Experts of a small language model: width 320, 613M tokens.
Below are experts of layer 3 (counted from 0) of a mixture-of-experts language model. Rows are named router (the router's row for the expert) and show model dimensions 0-79. Each number is 50 + 10 x the weight over its row's rms, rounded and kept within 0 to 99.
After each expert's rows: a language model's description of what the expert responds to. This comes from a sample of Wikipedia text that the model never trained on.

# expert 46
router:42 48 67 53 54 52 37 63 36 46 52 48 65 53 41 63 56 55 48 36 34 63 55 46 42 38 60 50 44 44 59 51 53 41 38 33 65 45 50 35 52 39 46 47 54 50 39 48 55 43 48 67 19 56 51 62 61 50 32 62 48 37 42 63 48 48 55 47 57 56 42 58 45 44 61 47 34 49 41 55
What it handles: Mid- or end-word pieces after b or t, such as unb-ear-able, rab-bit, bank-rupt, plus place and pipes in election result tables.

# expert 54
router:54 62 22 59 47 47 46 55 49 68 60 59 59 48 57 43 58 49 67 47 66 43 51 55 36 41 58 25 47 52 52 44 49 45 48 41 52 50 46 41 46 46 45 59 49 36 45 61 50 61 33 53 45 59 52 56 42 51 51 40 48 55 45 43 57 65 53 42 46 54 45 56 55 34 54 42 33 49 59 45
What it handles: Cells, pipes, numbers and labels in sports results and squad tables, such as Total, TOTALS, Win, League, Captain.

# expert 33
router:44 56 66 68 61 49 55 66 70 63 64 39 37 79 71 51 36 25 30 63 55 42 41 37 55 53 47 41 45 60 70 55 41 31 61 44 45 46 41 67 41 39 41 41 59 48 55 71 55 58 41 46 52 53 59 59 62 60 34 45 43 35 44 52 41 46 59 49 52 51 49 52 65 52 62 53 42 45 40 44
What it handles: Word-internal pieces like ed, er, amp, chiefly after an initial capital A (A+ed+es, A+mb+ivalence), plus of, same, further.

# expert 35
router:53 57 54 38 57 48 40 53 59 43 50 67 59 49 53 53 54 36 48 55 64 39 46 45 50 41 43 51 55 50 59 36 52 51 47 46 48 51 47 69 69 65 51 64 40 48 33 63 47 54 59 44 64 40 39 68 48 42 52 58 53 35 50 51 73 28 50 46 71 63 46 45 48 30 43 59 39 39 54 46
What it handles: Plural endings and nouns for people or groups after his, their, other, such as competitors, colleagues, members, students, teams.

# expert 8
router:63 35 38 43 52 47 45 49 60 47 50 49 41 38 31 45 55 37 53 44 53 61 50 51 51 56 42 38 51 54 37 44 46 47 49 56 31 38 52 49 64 64 53 66 50 72 49 35 35 33 62 40 35 62 50 48 56 72 53 51 50 54 51 55 61 61 41 62 41 56 54 51 47 65 42 66 64 45 58 41
What it handles: Prepositions after past participles or nouns that introduce an agent, material or source, such as designed by, brick with, named for.

# expert 18
router:52 63 33 60 39 63 42 43 38 61 39 49 56 49 52 49 29 76 36 48 53 45 60 70 44 60 41 43 53 36 48 34 63 37 41 40 49 44 48 55 46 50 42 53 47 63 49 44 52 51 67 58 39 50 35 39 52 73 40 32 49 49 40 58 45 47 50 45 43 55 48 43 47 54 41 47 28 46 39 55
What it handles: Auxiliary and linking verbs like have, has, had, are, is before a participle, plus the See in See also headings.

# expert 58
router:40 51 65 38 52 65 51 61 62 55 60 34 32 47 61 46 52 58 55 41 55 52 25 67 55 62 63 47 51 44 60 48 39 59 55 36 63 53 65 60 70 56 67 44 66 39 57 47 60 50 43 66 44 40 52 52 63 63 37 28 41 45 50 63 43 43 55 52 36 29 49 44 42 41 57 55 49 47 58 37
What it handles: Leading numbers in climate and statistics table cells, such as 13.3 (55.9), plus hyphens starting list lines and parenthesized numbers.

# expert 47
router:43 41 41 41 21 56 40 59 54 51 28 38 57 69 55 41 39 40 54 39 51 33 35 46 55 38 46 49 34 52 60 58 66 36 59 40 68 42 41 35 51 64 45 44 49 55 40 64 46 51 54 32 35 46 50 56 48 49 47 34 66 39 40 46 45 35 49 46 50 49 52 65 56 41 79 56 47 34 47 53
What it handles: Pipe separators and numbers in table rows, mostly league standings and election results, plus Party, Votes, H;, A; entries.

# expert 59
router:59 55 47 59 62 43 51 33 64 62 60 50 45 61 59 44 54 42 38 54 63 38 49 45 44 53 45 60 50 47 60 53 56 66 41 45 56 42 45 61 50 52 40 58 68 27 55 58 53 47 48 63 68 38 49 49 47 44 51 46 40 56 46 49 66 45 61 57 52 57 52 61 41 61 48 38 34 47 42 52
What it handles: Syllables inside personal and place names, often Spanish or Portuguese, such as ú in Araújo, Cerúndolo, Atlántic, plus Diego, José.

# expert 27
router:51 67 36 54 52 54 39 39 46 64 54 53 50 37 70 60 49 45 45 51 62 57 76 52 52 55 62 46 58 55 39 56 43 60 48 45 62 56 50 39 54 43 50 51 54 36 55 44 42 50 33 49 43 43 48 58 35 51 57 54 46 50 52 58 43 45 39 35 54 51 66 79 28 42 55 56 70 60 45 39
What it handles: Table pipes, separator rows and country codes (ARG, ROU) in sports tables, plus letters after a capital, like U+l(rik), O+b(jective).

# expert 20
router:60 44 59 43 40 49 41 53 59 65 47 43 52 41 55 58 34 48 38 31 55 44 25 53 40 59 61 53 50 38 55 50 60 38 49 44 49 56 66 38 58 42 67 54 42 55 37 47 46 58 47 47 50 58 47 61 54 38 47 52 50 51 47 41 54 51 58 51 49 48 50 62 33 60 50 57 38 50 39 59
What it handles: Closing = of article titles, pipe separators and section headings like ==History==, plus opening description words like Village in or based.

# expert 22
router:56 50 32 44 35 43 48 40 66 75 56 40 47 46 59 60 44 47 41 61 47 47 54 63 42 42 56 38 43 46 43 35 38 51 64 53 48 37 40 36 34 43 45 44 50 40 46 51 63 38 49 50 37 39 62 70 52 35 59 37 49 44 65 62 48 43 59 44 57 63 41 69 31 44 50 50 47 58 44 47
What it handles: Word pieces of Slavic, Turkic and other non-English names, including Cyrillic letters and diacritics, such as Ku-ź-niak, Babay-ev, Sławom-ir.

# expert 48
router:56 41 34 42 47 60 41 38 30 53 52 51 45 40 29 43 40 67 60 45 46 57 67 56 51 53 61 58 62 51 57 60 63 45 34 49 56 57 41 71 49 58 47 58 49 62 48 32 44 53 61 37 55 33 46 49 48 36 59 58 40 51 61 57 37 52 53 37 43 47 44 56 55 46 53 53 66 58 49 49
What it handles: Infobox and list field labels with colons like Born:, Country:, Fate:, Running time:, plus heading equals signs and list dashes.

# expert 60
router:40 53 57 49 55 42 41 53 53 51 44 69 66 47 41 49 29 53 43 42 50 46 47 41 51 50 39 59 77 45 41 53 46 51 44 69 39 34 55 54 49 45 47 54 75 57 69 41 55 51 57 58 63 39 55 46 28 57 63 54 52 65 32 57 41 55 49 50 44 49 44 51 61 71 58 47 58 38 35 56
What it handles: Early word pieces of split words, often after quotes, prefixes or hyphens, e.g. ex-qu-isitely, dis-ad-vantage, "ass-ault, S-ched-ule.

# expert 55
router:58 55 40 46 46 33 41 64 65 50 48 43 52 38 46 44 38 46 70 55 59 45 60 47 50 57 58 61 58 50 50 53 50 59 41 75 59 37 59 43 46 37 30 43 62 56 69 45 39 57 66 48 47 51 44 51 65 33 60 67 47 57 24 56 47 50 49 37 56 49 57 48 58 63 50 61 62 62 58 44
What it handles: The word the, including in titles, and inner pieces of personal names like the in Ethel, Hythe, un in Eunomia.

# expert 49
router:64 44 48 55 49 56 52 52 42 58 61 50 38 57 50 41 65 40 40 46 45 40 66 58 51 61 53 45 51 57 64 54 32 52 55 44 47 66 48 38 56 67 54 33 63 46 27 57 52 46 41 45 46 45 65 50 46 35 38 55 61 56 58 49 60 53 42 67 35 49 43 44 51 32 58 55 58 38 50 60
What it handles: Prepositions opening time or place phrases, often sentence-initial, such as in, at, on, after, during, through, following.

# expert 41
router:54 72 55 62 67 28 41 40 46 47 54 60 52 59 40 65 48 66 35 49 60 62 58 54 57 48 35 44 66 33 58 48 49 51 45 57 54 37 45 35 38 30 43 60 57 36 66 47 45 49 71 70 64 42 54 43 31 63 36 51 48 45 37 57 45 70 51 57 47 56 47 56 60 64 43 38 31 50 48 75
What it handles: Inner syllables of longer words, often technical or medical, such as lon in monoclonal, rom in nedocromil, Par in Parl.

# expert 17
router:44 50 42 40 57 49 41 48 36 43 40 32 60 41 54 60 66 66 55 70 58 53 47 46 48 46 67 24 32 43 37 47 46 50 66 46 54 54 54 37 48 47 55 58 51 53 54 48 49 50 50 64 48 53 39 49 66 34 56 60 52 48 39 55 61 55 71 61 64 66 48 43 37 49 30 56 54 57 36 48
What it handles: Coordinates: labels in place infoboxes, plus Latin taxon endings and species vocabulary in biology articles, such as idae, ensis, Animalia, species.

# expert 7
router:47 64 54 36 47 38 35 36 50 43 49 55 40 68 32 66 49 62 54 31 30 61 34 52 45 51 40 81 67 41 61 49 66 49 44 44 40 51 45 57 59 48 58 49 39 40 56 43 54 70 63 53 65 56 37 60 44 46 52 59 46 46 32 57 41 50 44 43 48 49 40 42 54 46 39 51 64 44 74 61
What it handles: Opening parenthesized years like (198, (200 and year-range pieces in filmography tables, plus the man in Businessman, Congressman.

# expert 30
router:54 49 53 44 29 28 56 56 52 57 64 37 49 57 45 41 53 46 45 45 46 50 44 48 38 51 37 50 44 43 59 38 51 45 56 56 46 43 69 60 53 57 63 61 47 52 33 58 59 45 59 59 54 49 68 36 61 53 43 55 37 53 60 55 54 35 42 65 51 38 46 52 50 50 38 50 58 46 36 35
What it handles: Nouns and verbs describing buildings, stations, roads and locations, e.g. station, roof, tower, passes, linking, landmark.

# expert 51
router:34 53 35 32 60 55 43 50 43 55 54 28 58 42 56 60 78 57 42 61 49 62 39 54 63 52 58 49 44 46 36 45 34 63 54 40 42 62 61 37 32 58 62 71 57 57 51 39 53 57 50 60 31 65 48 47 58 46 60 57 35 57 40 53 47 56 71 50 50 61 46 42 43 56 41 58 59 55 51 47
What it handles: Line breaks, dashes and field labels in taxonomy infoboxes (Kingdom:, Species:, Binomial name), plus authority years like 1758 and ISBN digits.

# expert 4
router:46 35 69 54 46 45 52 41 49 30 37 40 52 38 50 35 59 61 67 53 43 55 38 55 53 50 49 56 40 44 48 49 39 60 48 52 52 43 44 59 41 49 56 44 51 40 53 71 46 23 54 46 36 43 48 54 50 47 26 67 72 66 37 49 57 50 51 66 41 62 45 33 52 52 39 59 38 55 52 27
What it handles: Word pieces inside surnames, place names and proper nouns, plus the word as, such as Hofst-et-ter, Cart-wright, Haw-ker, Quart-et.

# expert 29
router:48 52 57 54 70 39 44 38 61 50 51 48 73 52 46 60 54 55 55 55 49 50 48 35 57 51 52 43 40 45 46 37 45 61 43 35 49 62 55 26 45 31 46 56 43 60 51 58 52 52 43 35 55 63 42 44 45 57 45 48 30 43 55 42 59 45 75 45 49 55 47 56 49 47 60 49 32 38 45 75
What it handles: Tokens inside LaTeX formulas after $, \, }, _ such as Greek letters, operators, left/angle, and word pieces like ular.

# expert 12
router:51 51 57 54 48 49 54 60 58 65 66 49 43 51 56 49 56 42 38 53 66 43 54 42 43 50 47 66 67 56 55 43 70 39 65 50 46 41 38 59 39 64 34 62 49 52 64 54 45 57 51 67 58 44 54 39 56 66 54 53 45 46 46 34 51 41 47 49 66 53 58 58 55 65 52 65 46 35 57 56
What it handles: Nouns for organisations and places after the or a proper adjective, e.g. Court, Foundation, government, village, University.

# expert 37
router:30 60 56 48 50 70 38 33 33 47 45 51 58 33 25 46 55 66 63 64 51 42 58 52 40 61 47 39 43 57 64 45 50 63 60 40 34 65 62 42 27 55 43 45 48 47 37 44 49 63 58 31 34 58 46 46 34 58 45 60 55 50 43 54 46 35 45 50 52 44 43 44 44 52 35 65 47 52 49 44
What it handles: Words inside song or album titles and credits, such as You Won't, I Punch You!, plus Nominated, Won, USA, and indented breaks.

# expert 5
router:50 36 56 53 46 80 66 57 51 50 55 62 57 50 67 47 35 64 66 54 39 46 73 62 62 60 50 63 60 32 49 65 46 40 61 55 55 63 35 61 55 47 33 42 49 48 25 61 65 59 59 39 66 28 32 60 50 45 56 51 54 51 64 53 51 46 45 63 50 43 39 44 40 41 37 57 63 60 65 42
What it handles: Forms of be and auxiliaries like was, is, be, being, been, would, often right after he, she, it, who, or to.

# expert 25
router:66 52 56 53 50 49 58 46 63 59 51 48 34 42 33 45 57 44 76 50 67 61 48 69 37 41 49 49 27 48 37 51 41 57 63 49 54 52 72 45 43 39 64 50 37 42 52 46 42 42 69 55 46 42 55 43 62 40 45 53 52 56 58 51 54 42 58 52 48 50 52 34 39 55 43 50 56 53 39 65
What it handles: Inner letters of Polish, Slavic, German and Greek names, in Latin, Cyrillic or Greek script, such as Białystok, Krzysztof, -ski, -stein.

# expert 53
router:48 53 42 39 52 49 43 48 47 59 54 34 32 49 40 55 51 51 53 42 40 57 61 55 60 52 67 50 41 33 69 48 58 36 46 38 54 72 72 60 39 68 61 49 60 65 42 51 33 51 45 57 35 56 56 50 66 50 42 51 48 51 53 63 45 43 48 61 50 44 36 61 51 48 53 71 51 58 53 53
What it handles: Location labels, degree and minute symbols, °E/°W, UTC+, elevation and NRHP dates in place infoboxes and coordinate lines.

# expert 14
router:49 58 54 65 46 52 47 59 45 44 62 51 69 51 62 53 38 53 54 32 57 43 38 38 43 38 58 58 47 48 57 69 38 49 45 45 62 55 50 52 63 52 50 50 41 52 54 61 54 50 31 51 25 61 52 66 42 49 44 46 56 40 58 48 41 39 46 53 45 38 34 53 62 52 60 38 37 56 49 50
What it handles: Line breaks, scores and stat headers in sports and election tables, such as NBA, GF, Attendance, plus word pieces after R like Rank.

# expert 43
router:48 41 58 42 58 56 55 48 62 54 52 57 51 50 53 31 58 43 56 52 42 38 70 35 46 50 48 33 43 69 56 55 47 58 69 64 60 46 35 58 39 52 38 46 58 38 48 55 63 53 49 68 62 40 52 64 62 34 56 55 66 29 63 50 59 50 42 65 36 33 40 66 49 67 45 41 67 58 45 44
What it handles: Prepositions and word-initial pieces in battle and history narratives, such as in, with, across, among, d in drifted, dawn, dense.

# expert 32
router:52 50 65 31 64 36 48 47 60 62 46 55 69 40 53 39 57 57 74 57 46 60 60 37 52 51 61 65 44 38 52 53 48 42 58 54 48 47 70 37 57 54 50 67 40 63 50 67 43 41 42 45 41 55 38 53 34 53 40 52 51 42 58 70 63 41 56 53 43 52 56 49 36 52 41 51 67 53 55 44
What it handles: Pipe separators closing table cells and the semicolons or colons after scores and list items, such as 1–0;, —; or shipwrecks:.

# expert 63
router:57 35 58 40 53 51 47 52 64 39 39 39 43 40 32 66 64 54 66 48 58 75 54 34 57 37 43 51 56 65 56 50 58 63 31 48 39 64 36 53 50 62 46 58 46 69 55 34 50 62 50 50 63 46 42 55 62 50 52 49 46 43 66 54 63 52 56 37 45 37 44 55 69 50 48 48 60 63 41 60
What it handles: Words in titles of offices and institutions, like University, State, President, General, Secretary, often after of, New or a name.

# expert 10
router:57 54 43 57 43 48 49 55 67 49 57 63 51 51 47 45 66 31 34 44 55 49 55 51 50 44 68 57 45 51 33 62 54 59 61 47 51 66 50 43 50 55 58 58 52 47 38 42 56 58 38 52 35 57 48 59 45 45 62 40 45 58 51 62 42 51 34 40 52 64 63 26 55 22 42 41 54 47 53 67
What it handles: Table pipes and cell-opening words in sports results and medal tables, such as World Championships |, Olympic, Men's, Silver.